Experts of a small language model: a softmax router.
Below are experts of layer 3 (counted from 0) of a mixture-of-experts language model. Rows are named router (the router's row for the expert), gate (a neuron's input weights, with its number), up (a neuron's input weights, with its number), down (a neuron's output weights, with its number) and show model dimensions 96-143. Each number is 50 + 15 x the weight over its row's rms, rounded and kept within 0 to 99.
After each expert's rows: a language model's description of what the expert responds to. This comes from a sample of Wikipedia text that the model never trained on.

# expert 12
router:57 74 55 67 64 60 58 36 34 35 54 71 43 34 60 54 24 31 61 38 96 20 43 36 44 53 71 48 35 37 33 70 65 34 38 41 70 37 60 26 36 60 44 70 62 60 20 54
gate0:45 52 62 39 54 51 50 59 49 43 56 29 51 68 28 29 14 51 35 35 47 71 35 70 64 32 17 45 60 20 66 52 57 35 71 50 28 35 53 62 41 58 36 62 65 51 52 53
up0:55 46 65 40 62 75 54 56 28 35 33 35 34 50 46 29 12 70 45 51 38 64 51 66 64 49 16 36 46 41 44 82 66 67 71 29 48 24 56 45 51 71 62 48 63 48 48 45
down0:35 57 58 67 00 71 46 59 58 41 25 37 20 64 69 62 54 44 17 32 50 65 36 23 92 71 28 42 71 52 46 38 55 37 60 32 51 62 37 66 47 73 57 61 46 52 58 60
gate1:60 51 62 51 63 50 51 43 51 43 70 81 13 62 41 60 43 64 52 31 49 55 52 46 71 46 79 36 62 64 65 63 30 07 44 44 34 38 75 48 69 56 50 40 42 42 35 08
up1:71 50 49 48 43 43 55 44 34 84 48 33 54 34 39 29 69 25 59 61 35 16 47 59 19 33 48 39 60 53 45 50 64 24 66 56 60 80 67 55 63 62 39 62 26 60 74 39
down1:52 59 60 66 48 58 53 43 74 28 43 24 52 51 55 51 61 57 16 45 50 38 57 71 66 59 44 67 79 45 67 52 46 45 80 55 28 81 44 38 71 43 49 42 30 25 19 49
gate2:28 53 57 73 58 43 53 51 58 57 55 55 40 40 53 44 57 47 26 54 38 57 62 25 47 40 34 58 47 77 51 45 49 44 52 55 21 45 69 39 36 52 18 53 70 69 52 29
up2:50 44 69 31 45 76 60 48 53 55 66 50 52 59 48 77 55 57 63 30 67 38 41 57 47 63 69 39 46 22 38 77 69 46 33 55 69 54 29 62 73 65 77 31 52 28 49 49
down2:83 50 46 48 49 55 72 47 55 62 66 85 40 18 63 36 40 39 57 50 45 36 31 67 48 60 47 76 14 43 45 45 35 50 55 36 44 56 68 52 62 41 30 70 41 52 54 50
It responds to: Digits, quantities, light verbs

# expert 27
router:41 38 41 44 41 78 23 58 29 55 20 55 48 55 74 35 48 57 49 45 89 85 48 37 35 41 25 71 30 75 42 24 60 45 50 36 47 42 28 62 33 46 22 54 60 79 23 39
gate0:42 53 24 20 56 31 29 73 47 35 54 38 45 39 50 19 57 65 26 66 58 55 66 65 44 55 44 51 32 53 33 30 28 66 46 39 54 50 45 80 31 67 45 26 38 50 44 55
up0:43 32 79 77 53 51 42 35 57 60 57 50 52 42 32 66 13 35 68 46 38 38 44 40 29 59 43 69 60 53 58 62 64 52 71 83 25 39 36 58 61 32 54 82 29 47 51 55
down0:31 56 52 60 52 63 36 43 54 00 47 45 50 41 60 24 58 72 23 43 60 45 73 34 69 55 32 25 44 33 48 54 41 51 55 41 45 67 65 49 43 61 64 57 44 78 65 59
gate1:46 63 26 42 46 29 30 57 65 42 59 64 47 09 60 38 63 69 46 30 60 64 33 47 43 40 38 66 45 23 46 57 23 35 76 60 61 66 54 67 27 40 46 61 86 64 46 62
up1:68 59 60 45 51 74 54 28 64 69 50 42 35 78 29 53 55 56 55 78 53 47 61 55 52 30 32 75 57 57 49 39 33 43 38 33 40 66 52 57 71 86 53 53 33 53 49 34
down1:40 42 42 40 58 61 41 58 52 62 62 79 65 17 60 46 66 47 49 68 43 32 39 54 51 62 68 56 64 58 55 53 46 43 43 46 41 52 34 50 55 43 59 52 82 38 27 30
gate2:50 77 75 58 56 36 24 59 57 63 81 92 26 39 48 81 22 38 42 58 51 35 42 45 57 51 72 32 46 49 45 32 55 43 58 83 63 37 76 64 61 28 57 50 52 38 33 43
up2:36 60 57 29 66 51 22 43 71 55 54 53 20 16 32 71 42 64 47 56 69 50 54 36 44 63 56 47 63 52 38 69 42 59 51 59 38 54 38 99 41 61 25 52 18 36 48 49
down2:59 46 55 69 54 46 61 67 58 37 53 51 72 52 60 32 27 50 36 01 63 44 72 37 46 24 57 79 61 57 57 47 27 28 15 50 62 65 27 54 39 43 44 44 53 43 21 52
It responds to: Space-prefixed numbers

# expert 10
router:51 30 67 48 65 65 71 49 26 33 54 62 54 53 53 57 50 54 52 45 69 37 33 21 49 23 45 77 49 72 44 79 35 32 80 53 50 57 37 53 42 19 53 37 54 27 30 46
gate0:32 61 27 56 37 37 72 33 47 64 56 47 59 72 21 57 72 38 49 45 57 66 20 57 61 52 71 16 46 35 26 50 49 66 47 45 54 53 33 42 53 31 57 48 62 67 59 74
up0:44 38 51 72 48 62 45 50 46 54 40 44 51 33 45 60 50 55 15 65 40 61 35 20 57 45 14 73 40 48 16 66 33 40 65 26 63 35 57 46 37 33 28 53 41 56 49 42
down0:40 27 40 42 47 27 27 46 37 36 59 55 43 58 42 83 42 73 60 69 58 55 66 43 52 47 52 28 50 35 57 29 49 50 75 46 88 50 50 36 55 54 55 68 77 55 31 64
gate1:43 45 29 53 79 51 67 67 58 61 29 61 48 54 45 49 46 25 79 37 81 59 43 35 38 62 63 35 24 18 50 30 66 70 36 91 81 37 60 42 57 36 40 52 34 36 44 60
up1:81 53 70 30 26 39 30 40 48 42 52 64 52 42 35 48 81 62 47 72 32 34 56 61 62 47 59 53 52 55 48 57 41 39 42 51 34 67 43 46 46 54 68 23 64 47 38 66
down1:44 44 36 39 52 50 56 56 71 81 53 52 58 52 51 54 41 53 43 27 74 74 50 36 57 70 61 38 51 48 52 38 51 44 55 38 69 31 39 39 43 29 39 64 34 47 64 58
gate2:38 44 58 66 24 55 91 63 48 23 37 54 51 52 53 28 52 57 49 48 45 30 49 37 62 67 70 64 19 52 56 33 55 69 56 68 57 39 62 42 44 44 34 59 14 29 43 42
up2:60 27 45 38 11 52 73 49 47 41 22 48 76 48 45 55 45 76 43 66 48 56 54 80 46 71 58 38 45 72 37 45 37 57 36 41 40 25 49 29 72 60 56 58 39 65 69 27
down2:69 68 42 42 74 84 32 38 37 42 85 50 24 71 18 62 81 23 61 80 35 44 51 39 62 65 29 48 52 34 18 41 73 44 49 61 54 60 52 55 63 53 57 37 52 49 45 44
It responds to: Place and institution names

# expert 7
router:36 61 79 45 52 77 44 32 65 59 31 48 56 44 54 29 54 28 76 61 43 78 43 58 44 55 51 19 32 45 50 37 36 47 34 19 23 50 34 70 47 56 41 48 52 72 41 62
gate0:46 58 45 64 58 29 61 71 83 38 51 63 47 38 48 52 70 23 46 58 43 49 59 76 36 60 58 28 67 63 80 50 51 39 61 19 32 44 66 58 59 83 49 47 51 70 63 44
up0:65 64 64 43 59 27 63 59 40 48 63 61 22 51 60 44 57 56 44 63 38 64 37 72 60 50 10 71 57 57 22 31 63 78 46 85 62 34 52 68 24 28 43 56 72 46 57 69
down0:46 26 35 56 60 42 30 69 46 78 61 76 45 29 68 69 33 49 55 45 47 44 80 63 43 63 80 51 38 45 79 46 71 39 63 27 70 31 51 34 65 38 46 53 35 38 43 40
gate1:56 41 19 48 52 38 55 23 81 54 45 25 44 48 59 34 44 64 70 28 65 30 80 49 32 63 54 75 67 40 45 48 69 42 31 51 08 41 78 47 52 62 30 58 60 75 53 60
up1:48 41 73 45 47 71 36 77 44 78 14 59 40 53 43 42 62 43 33 57 54 40 44 75 39 45 60 37 49 45 25 50 43 76 50 52 35 81 64 32 52 29 31 48 40 40 41 44
down1:48 35 45 44 68 35 30 41 46 31 58 47 50 29 26 39 46 16 68 54 42 61 38 34 56 56 63 71 69 37 81 51 57 36 51 66 66 36 55 63 62 45 56 34 55 42 67 21
gate2:55 42 24 38 36 47 33 52 52 25 40 40 50 74 50 33 41 44 63 46 62 35 71 59 40 40 42 35 45 39 41 72 55 51 63 23 57 34 44 48 45 66 28 50 62 28 52 28
up2:35 39 62 43 77 38 52 63 48 55 59 75 37 61 62 45 40 30 55 50 18 50 24 25 56 64 57 56 58 51 58 39 53 47 34 77 41 59 75 57 42 44 55 57 42 61 35 38
down2:68 62 35 66 32 47 46 44 55 45 44 58 44 62 40 61 54 48 67 57 68 41 54 37 55 34 40 39 32 57 43 63 51 57 63 28 52 69 48 28 61 44 38 43 71 40 75 57
It responds to: Commas and punctuation

# expert 22
router:66 62 36 57 60 79 48 57 69 78 84 53 35 61 39 12 45 49 67 58 45 40 38 42 34 68 76 30 70 32 53 71 44 57 51 75 48 49 64 54 71 30 53 24 43 47 56 44
gate0:36 38 48 69 37 47 27 70 05 47 58 67 42 34 38 78 45 46 39 44 54 42 50 43 68 36 54 58 55 50 11 58 51 59 58 34 58 38 28 58 40 44 55 97 50 25 42 75
up0:52 57 44 45 51 66 69 22 44 41 45 39 47 64 28 44 09 51 36 40 56 28 48 53 35 40 24 67 52 68 68 92 38 46 47 51 39 46 37 58 56 77 42 52 31 57 57 47
down0:54 55 57 69 33 47 50 59 13 53 57 53 41 53 61 59 66 63 61 65 73 51 20 51 28 53 42 40 52 46 53 33 41 76 52 59 65 68 51 50 39 18 56 60 69 61 07 48
gate1:48 33 58 38 33 47 47 52 53 45 57 39 52 36 62 37 61 43 56 27 64 49 67 34 57 27 59 59 40 63 64 67 62 23 30 77 18 51 45 56 58 60 62 79 54 57 45 44
up1:51 57 37 47 45 71 58 29 62 62 20 32 70 81 55 54 46 67 51 80 37 47 43 68 39 69 41 65 75 51 62 26 61 52 51 28 71 64 34 31 16 58 78 45 73 40 70 66
down1:73 48 37 44 40 71 31 64 47 62 65 76 14 41 54 46 77 54 50 13 58 70 51 52 31 42 78 46 26 30 55 87 40 58 40 81 40 45 57 53 44 29 41 60 42 33 15 52
gate2:43 60 42 57 36 52 77 48 54 42 46 57 20 62 34 36 51 53 49 63 78 42 49 74 50 25 30 26 66 56 62 39 59 70 45 52 58 65 47 59 49 62 47 74 55 80 30 44
up2:48 41 40 49 39 58 47 27 78 42 33 51 66 54 59 59 32 60 42 64 62 43 25 38 25 52 33 31 54 52 20 58 29 63 44 39 63 21 64 45 44 30 75 75 37 52 64 41
down2:65 68 46 25 40 24 56 39 60 35 49 72 53 34 58 48 44 47 64 72 31 77 60 68 37 38 55 70 47 61 52 38 29 47 70 31 42 45 39 66 53 61 20 42 69 64 65 54
It responds to: Word-final syllable pieces

# expert 17
router:33 38 25 47 38 55 37 50 58 22 39 51 66 48 40 68 32 57 87 42 34 52 47 48 48 72 48 41 67 40 53 60 61 58 61 52 59 47 66 89 44 54 44 67 69 47 43 68
gate0:82 53 36 58 17 42 36 27 55 56 23 53 23 45 57 38 57 62 52 31 51 53 64 43 64 66 62 77 50 44 18 63 68 56 36 42 35 54 29 65 27 83 60 62 86 38 59 31
up0:66 54 50 66 53 62 92 82 77 39 55 51 26 40 19 39 41 37 50 46 51 41 52 58 49 49 44 37 52 09 74 09 38 74 42 36 46 21 61 44 79 30 57 41 59 30 64 92
down0:30 50 69 59 76 61 15 51 67 57 49 26 61 35 57 68 36 76 47 53 65 59 42 39 22 32 64 42 55 25 24 61 44 36 45 35 38 37 47 46 37 65 32 49 45 63 54 46
gate1:25 37 60 52 41 50 59 60 69 73 66 59 44 46 58 41 40 57 78 50 36 54 63 46 49 42 47 43 80 50 82 38 30 55 84 40 68 62 63 82 60 35 61 50 58 57 21 91
up1:27 32 73 52 60 32 24 55 54 51 68 70 39 39 58 44 37 64 60 98 37 51 47 50 84 35 18 62 49 36 37 56 54 55 52 67 67 49 55 56 22 30 48 37 72 57 62 61
down1:78 40 22 70 51 51 46 50 60 44 46 50 68 52 40 69 35 48 22 44 83 51 58 74 36 54 56 66 55 41 40 48 60 55 34 62 26 66 49 23 62 28 60 59 60 39 27 61
gate2:64 43 48 62 56 62 60 62 66 80 45 63 25 28 80 17 60 41 33 42 51 79 13 40 58 48 21 48 61 79 50 56 47 51 79 54 61 47 61 46 53 70 57 51 30 58 63 45
up2:63 57 51 51 53 50 54 40 67 35 56 88 71 31 83 44 48 37 52 45 59 63 40 63 69 53 54 34 49 65 47 50 81 52 57 49 57 44 76 37 48 73 54 57 42 59 43 33
down2:45 21 41 56 38 36 65 57 49 71 34 29 52 46 47 59 58 37 59 55 37 36 48 64 52 34 25 33 39 48 68 63 51 51 43 44 70 57 38 56 20 47 39 47 74 52 57 55
It responds to: Pronouns and infobox fields

# expert 9
router:41 54 49 76 54 45 41 63 87 36 53 41 47 53 67 63 47 43 44 33 55 59 56 62 61 46 40 62 63 77 84 22 51 34 60 39 49 36 53 43 70 49 31 34 69 54 53 36
gate0:61 41 54 42 58 70 50 67 34 44 90 38 51 88 33 29 61 47 47 46 70 56 31 59 61 36 42 73 52 75 43 57 49 49 54 39 61 33 29 55 35 45 55 18 54 45 63 56
up0:60 54 73 62 72 60 47 52 35 35 63 41 43 85 24 25 58 55 34 63 70 63 59 71 46 43 45 56 39 79 56 58 41 46 54 45 69 44 25 43 36 44 45 10 54 46 49 37
down0:40 64 44 56 50 56 40 49 51 43 39 56 33 08 43 72 69 60 80 48 54 38 56 31 49 45 77 61 67 36 43 98 52 38 52 66 59 44 24 41 66 39 36 56 56 63 63 47
gate1:31 41 30 44 60 63 58 55 55 64 45 36 26 30 35 36 69 28 46 29 28 41 28 67 65 55 49 55 49 43 56 32 67 55 81 39 55 31 61 22 47 30 45 95 68 69 63 52
up1:47 55 56 40 54 26 30 58 51 50 35 59 60 77 68 38 32 67 46 52 60 72 51 41 26 49 71 37 62 37 53 26 69 35 55 84 61 47 68 66 54 75 41 09 53 59 49 42
down1:40 36 54 45 43 64 63 34 31 39 64 57 51 30 36 29 26 68 74 54 59 56 55 61 72 77 47 72 52 55 46 50 50 30 26 53 47 40 23 36 49 46 62 32 54 43 28 36
gate2:63 47 66 68 44 42 13 49 43 69 59 41 41 40 70 57 52 54 69 52 51 12 26 67 64 37 25 30 25 41 45 26 60 56 32 46 63 43 39 47 34 52 66 53 46 39 61 47
up2:30 73 72 32 37 58 75 36 66 43 43 58 58 60 22 46 44 37 49 47 47 82 59 48 31 68 88 86 65 53 53 66 57 44 57 50 25 56 59 58 65 51 38 56 54 64 56 55
down2:84 35 62 59 56 42 30 50 23 30 64 27 54 16 68 56 30 54 65 51 43 34 52 47 53 45 64 39 26 55 36 33 64 55 40 47 52 43 23 65 46 61 14 60 32 49 49 52
It responds to: Capitalized word-initial fragments

# expert 13
router:80 24 40 38 42 49 67 67 58 08 39 49 62 50 34 56 64 62 50 50 55 34 57 62 62 54 43 32 47 54 36 66 40 63 37 74 51 77 62 41 65 64 78 36 37 46 75 50
gate0:68 36 30 54 48 65 60 47 37 35 54 39 58 30 76 47 49 59 58 56 62 60 76 55 37 38 40 43 55 34 78 67 57 48 48 36 51 67 34 40 27 66 41 64 69 47 54 38
up0:51 54 60 24 43 48 58 43 59 71 50 43 57 33 29 55 48 52 52 55 63 53 47 53 31 43 56 57 31 67 33 61 37 55 47 78 33 42 41 58 59 39 73 58 50 27 72 50
down0:64 45 49 47 43 38 61 81 76 48 56 73 62 61 34 35 32 17 60 79 41 55 24 60 59 40 28 43 32 40 62 81 27 69 68 58 55 67 53 28 64 58 76 08 38 63 51 79
gate1:64 44 55 49 45 55 46 37 51 45 53 52 44 25 66 42 50 52 43 72 20 45 56 52 37 62 35 40 52 63 56 75 70 54 53 36 51 63 46 28 56 43 49 68 23 51 56 42
up1:60 14 81 03 41 39 53 75 31 67 56 63 49 72 91 49 28 44 31 28 57 41 50 68 78 74 50 54 40 33 41 40 40 36 32 44 44 54 51 60 61 83 58 79 79 39 43 64
down1:72 40 28 76 59 44 47 49 52 45 84 35 58 32 45 42 46 55 38 49 48 38 56 85 04 20 77 51 20 48 69 42 22 65 59 38 46 28 35 77 25 34 53 51 51 57 61 74
gate2:54 36 29 63 53 45 61 42 59 78 39 60 44 47 44 88 52 59 33 33 80 58 25 41 65 71 57 41 30 55 24 57 19 25 92 56 61 47 66 56 44 55 32 81 36 59 54 57
up2:47 37 33 58 54 59 48 37 45 44 63 44 59 29 31 52 78 70 26 36 90 62 41 41 56 76 51 43 51 39 44 40 43 50 41 63 48 69 74 33 50 63 12 67 17 28 62 71
down2:50 62 58 48 20 31 40 55 57 41 53 43 46 48 57 32 36 41 65 45 43 38 47 54 44 35 67 60 55 45 48 56 77 44 67 28 52 62 16 40 78 40 65 47 27 44 64 43
It responds to: Mid-word fragments

# expert 28
router:64 28 46 65 62 38 39 64 29 55 54 40 76 56 37 46 58 53 36 27 45 25 35 47 45 47 45 45 46 81 60 49 41 59 75 64 59 44 51 60 53 49 62 60 15 51 68 51
gate0:27 46 59 30 61 64 36 46 30 67 37 33 55 30 23 39 73 35 40 40 74 50 52 52 37 27 47 43 30 47 45 49 70 58 74 36 67 49 47 46 50 43 58 54 28 15 57 58
up0:38 54 69 53 49 71 36 44 72 31 52 50 60 43 39 40 40 43 50 44 38 71 40 37 51 36 32 60 35 69 43 67 48 16 28 62 75 47 71 52 41 30 57 52 47 33 71 23
down0:36 35 63 58 57 52 43 46 41 59 28 63 58 58 42 69 63 45 22 59 54 30 62 64 71 22 77 56 15 53 64 58 48 78 61 59 58 43 52 53 65 48 40 74 72 59 60 68
gate1:58 68 15 70 33 40 66 50 80 70 31 66 39 82 43 27 73 75 36 48 22 49 53 66 56 82 59 60 43 63 72 54 44 45 48 30 44 43 55 44 61 51 68 59 32 49 77 50
up1:58 32 40 13 42 59 47 21 60 80 49 29 39 47 47 58 31 49 57 43 29 21 66 51 31 51 36 35 45 42 37 46 54 42 44 51 48 59 57 45 51 70 67 44 36 31 53 45
down1:63 55 68 35 70 75 69 28 22 54 63 33 80 31 45 19 45 43 44 36 31 99 14 23 48 55 51 55 52 28 51 66 54 57 26 42 49 58 61 62 41 34 29 53 45 46 46 48
gate2:63 35 60 60 57 64 52 51 47 65 48 35 29 58 51 73 59 25 37 71 51 65 36 62 38 43 25 65 56 41 68 58 15 47 75 53 57 45 56 49 54 40 23 36 31 66 57 40
up2:51 42 43 32 52 80 50 50 48 44 39 45 49 35 67 78 48 52 65 67 26 81 37 85 41 29 68 38 42 43 93 62 21 50 70 38 60 64 55 18 37 41 35 61 62 44 49 18
down2:39 54 58 55 55 40 44 36 34 68 22 63 43 31 34 39 32 51 27 49 50 42 38 70 58 78 58 79 45 45 47 42 80 59 53 48 04 50 31 84 69 66 51 52 35 55 23 69
It responds to: Quotes and common nouns

# expert 2
router:50 68 43 56 51 74 42 58 34 35 41 20 44 58 52 56 48 62 31 53 43 51 56 52 26 68 48 58 86 53 64 23 71 47 48 46 60 43 41 38 45 41 31 73 74 72 62 63
gate0:37 63 50 61 65 53 69 55 18 38 36 60 64 62 80 35 45 49 62 47 60 23 84 48 61 61 34 58 50 68 20 58 70 45 70 33 44 38 36 52 57 38 49 46 65 38 43 25
up0:70 33 53 38 30 25 52 40 46 59 41 56 53 63 65 52 41 31 45 28 36 33 91 79 57 59 57 53 46 55 46 50 74 62 42 56 52 33 45 43 55 46 26 41 69 56 25 57
down0:27 45 34 41 43 37 67 32 48 40 32 60 60 48 48 56 47 68 58 49 48 31 42 37 80 65 21 73 66 56 56 40 67 40 34 41 36 51 41 50 68 26 41 81 61 43 45 44
gate1:42 71 71 55 68 37 43 56 63 63 48 72 54 38 41 30 68 44 48 55 56 60 57 39 52 50 40 24 30 40 73 40 44 43 49 38 44 68 49 32 33 59 47 29 51 28 61 67
up1:41 58 50 16 64 41 27 26 68 49 48 71 31 67 49 73 58 80 46 50 37 60 31 75 38 50 37 57 29 47 57 34 45 39 42 36 59 62 37 13 34 58 55 49 45 46 82 43
down1:44 72 63 48 46 24 69 37 44 52 31 42 59 66 55 43 39 59 56 49 52 42 31 60 59 46 33 68 51 64 45 60 38 77 36 63 20 69 40 39 63 78 49 68 34 39 47 46
gate2:51 47 43 55 51 61 39 29 59 65 42 45 44 60 37 19 55 65 40 24 57 52 70 52 58 59 42 57 57 63 35 65 97 70 71 72 04 39 46 59 39 51 25 63 44 37 46 38
up2:46 40 39 49 49 47 70 71 38 33 66 43 59 57 43 51 35 44 71 54 56 41 38 56 60 54 51 26 37 38 97 42 18 23 78 43 49 67 29 45 52 63 51 70 34 41 46 46
down2:70 52 40 57 47 51 63 44 39 76 38 35 73 48 58 47 82 51 36 54 19 57 25 46 45 42 61 36 75 57 33 59 73 85 49 54 52 35 45 57 38 45 32 57 40 19 74 57
It responds to: Verbs and function words

# expert 25
router:25 66 68 62 27 56 47 64 62 75 53 56 46 57 51 25 35 61 20 38 53 50 65 68 54 60 24 64 61 44 77 71 59 25 57 32 67 27 59 47 50 33 30 25 53 52 42 67
gate0:62 53 27 51 38 40 53 37 55 42 73 92 35 58 57 73 51 34 47 61 55 73 45 71 38 63 41 59 44 31 69 36 54 67 15 55 25 54 38 42 52 51 66 45 61 40 53 61
up0:35 61 41 38 32 58 35 31 28 53 59 54 68 50 29 58 60 57 70 55 87 58 78 54 32 53 64 51 71 59 32 63 71 37 38 63 42 56 56 37 38 57 43 33 49 54 32 55
down0:35 64 64 80 63 45 52 58 60 54 32 48 32 61 58 47 47 47 34 46 59 47 41 59 68 67 48 29 66 63 71 68 45 36 61 76 63 50 31 40 46 52 44 50 45 54 39 46
gate1:35 54 42 59 70 54 64 54 41 43 65 48 44 31 56 28 32 71 50 36 28 31 65 27 61 51 47 39 38 45 51 43 46 45 68 34 69 67 49 50 52 32 60 48 70 33 72 43
up1:47 32 88 74 54 54 63 51 78 47 53 43 38 53 64 42 43 68 63 26 40 48 44 71 54 63 48 53 57 44 50 55 50 31 46 42 64 57 68 56 53 35 59 36 57 51 59 58
down1:40 36 29 45 64 67 52 47 54 65 62 79 60 34 62 35 55 17 53 42 74 34 72 23 39 53 64 42 56 55 66 45 21 59 47 62 64 61 72 42 52 62 38 38 27 47 63 57
gate2:75 47 68 47 49 51 45 46 49 52 28 62 45 48 15 39 53 39 70 55 59 88 51 40 58 40 44 58 54 54 21 31 26 68 76 32 34 65 48 63 51 49 46 55 44 85 69 33
up2:46 40 50 51 47 34 64 79 36 62 34 48 41 62 67 48 37 45 64 49 52 48 82 78 57 45 36 79 64 53 63 73 63 24 56 72 63 36 44 50 51 54 57 45 31 41 40 59
down2:31 35 47 52 38 54 43 32 67 46 42 27 83 65 62 46 33 44 62 38 22 48 58 31 46 48 64 49 37 64 60 24 53 32 42 50 76 37 60 46 59 58 52 64 46 44 65 20
It responds to: Numbers and Spanish names

# expert 5
router:29 63 52 56 33 48 45 38 39 34 32 42 62 69 52 44 57 45 47 43 38 64 65 62 65 60 43 64 48 72 44 40 51 36 26 44 69 26 27 60 22 72 16 58 60 44 32 70
gate0:64 68 49 80 32 42 42 41 37 38 61 41 66 40 32 31 52 48 57 60 55 16 56 44 87 70 75 48 79 61 83 66 45 26 38 42 63 27 71 47 42 44 48 48 24 36 41 47
up0:57 57 64 60 65 41 78 63 56 34 43 25 45 57 55 63 55 68 58 43 43 57 24 55 46 57 35 53 43 47 38 53 49 55 45 63 37 53 18 54 55 55 35 34 52 81 48 47
down0:61 43 51 67 31 45 51 58 38 27 60 42 48 56 76 81 25 43 36 74 64 52 46 38 76 67 66 48 62 14 46 58 54 56 43 82 47 35 66 48 54 40 69 50 20 44 35 67
gate1:67 43 62 43 43 74 61 42 65 59 50 48 49 60 34 65 59 58 57 57 74 55 59 45 28 59 41 55 43 23 84 51 24 61 55 29 55 41 59 85 29 56 30 74 37 38 66 69
up1:66 52 11 40 44 33 48 72 41 29 76 70 70 32 34 30 49 58 55 63 53 43 36 62 70 72 32 38 19 55 13 52 67 58 51 71 53 55 39 42 63 28 53 70 62 60 60 32
down1:47 41 70 72 27 42 35 26 75 43 74 35 40 73 49 37 83 85 44 75 23 57 83 15 59 61 58 53 49 51 60 40 78 51 42 39 57 63 62 81 58 39 63 65 69 36 31 38
gate2:42 66 12 66 67 28 49 45 52 52 52 07 69 42 49 24 40 43 33 46 64 72 51 55 44 50 83 44 73 40 67 57 51 55 45 59 40 43 35 79 71 39 54 54 57 45 79 62
up2:57 51 39 43 59 55 49 44 36 28 64 59 27 64 83 66 23 57 32 31 57 19 54 57 38 61 42 80 32 63 72 74 66 56 39 73 49 44 48 29 51 72 64 60 51 51 33 30
down2:49 37 79 49 15 56 49 54 47 41 51 66 43 62 18 80 53 54 33 65 54 44 36 52 45 34 56 68 31 65 50 43 32 65 40 47 50 52 60 39 64 15 91 54 53 66 55 71
It responds to: Location preposition in

# expert 1
router:41 46 29 49 42 25 62 56 77 72 28 09 63 54 58 57 54 58 46 74 31 64 55 57 67 77 24 47 32 53 28 24 54 63 74 34 26 73 66 40 35 52 60 55 43 46 41 29
gate0:28 37 66 49 46 53 43 51 43 54 68 52 58 48 42 47 61 38 52 51 67 55 52 28 19 57 57 31 43 42 58 33 37 42 71 42 52 34 39 38 59 67 47 40 55 38 54 64
up0:73 71 49 47 50 39 52 61 50 54 41 23 18 49 44 44 39 39 37 90 25 48 76 27 36 33 45 41 39 75 46 12 50 38 36 46 72 35 52 57 36 73 47 53 27 61 62 95
down0:46 49 52 67 51 32 49 36 76 77 64 41 41 51 22 53 50 65 45 28 76 40 60 28 34 76 44 69 51 50 40 34 60 38 77 71 51 57 43 49 47 50 66 38 38 39 52 52
gate1:64 47 34 41 85 56 62 53 30 60 27 43 45 39 39 50 32 53 37 58 56 50 40 41 71 63 31 84 56 54 52 30 50 59 59 73 47 51 58 12 27 43 48 75 51 56 74 55
up1:50 65 56 64 55 49 49 42 30 69 63 48 64 65 42 74 61 29 21 26 49 65 73 42 55 40 67 71 61 51 56 69 36 43 59 37 56 50 85 61 49 59 47 60 60 38 85 52
down1:64 47 30 59 71 36 56 31 63 40 52 40 42 26 63 53 57 39 76 73 62 36 45 35 59 64 31 27 39 84 53 29 57 68 55 58 36 63 47 19 31 40 54 38 56 91 76 33
gate2:31 30 53 49 61 37 38 50 77 48 36 72 66 46 37 52 46 48 37 65 57 48 51 24 40 56 59 58 40 71 43 63 39 70 40 47 27 40 53 48 51 43 56 76 66 63 46 51
up2:73 48 44 57 59 44 46 52 69 56 49 67 60 17 57 50 37 25 65 77 46 57 56 37 66 45 45 82 70 24 50 46 73 40 77 35 59 38 54 47 55 52 47 54 77 70 60 44
down2:33 60 61 36 38 43 74 29 55 37 36 43 44 69 57 29 52 39 52 39 14 67 48 46 22 36 74 55 44 54 52 67 22 62 34 52 34 67 36 69 46 44 67 53 46 14 41 59
It responds to: Heading markup and breaks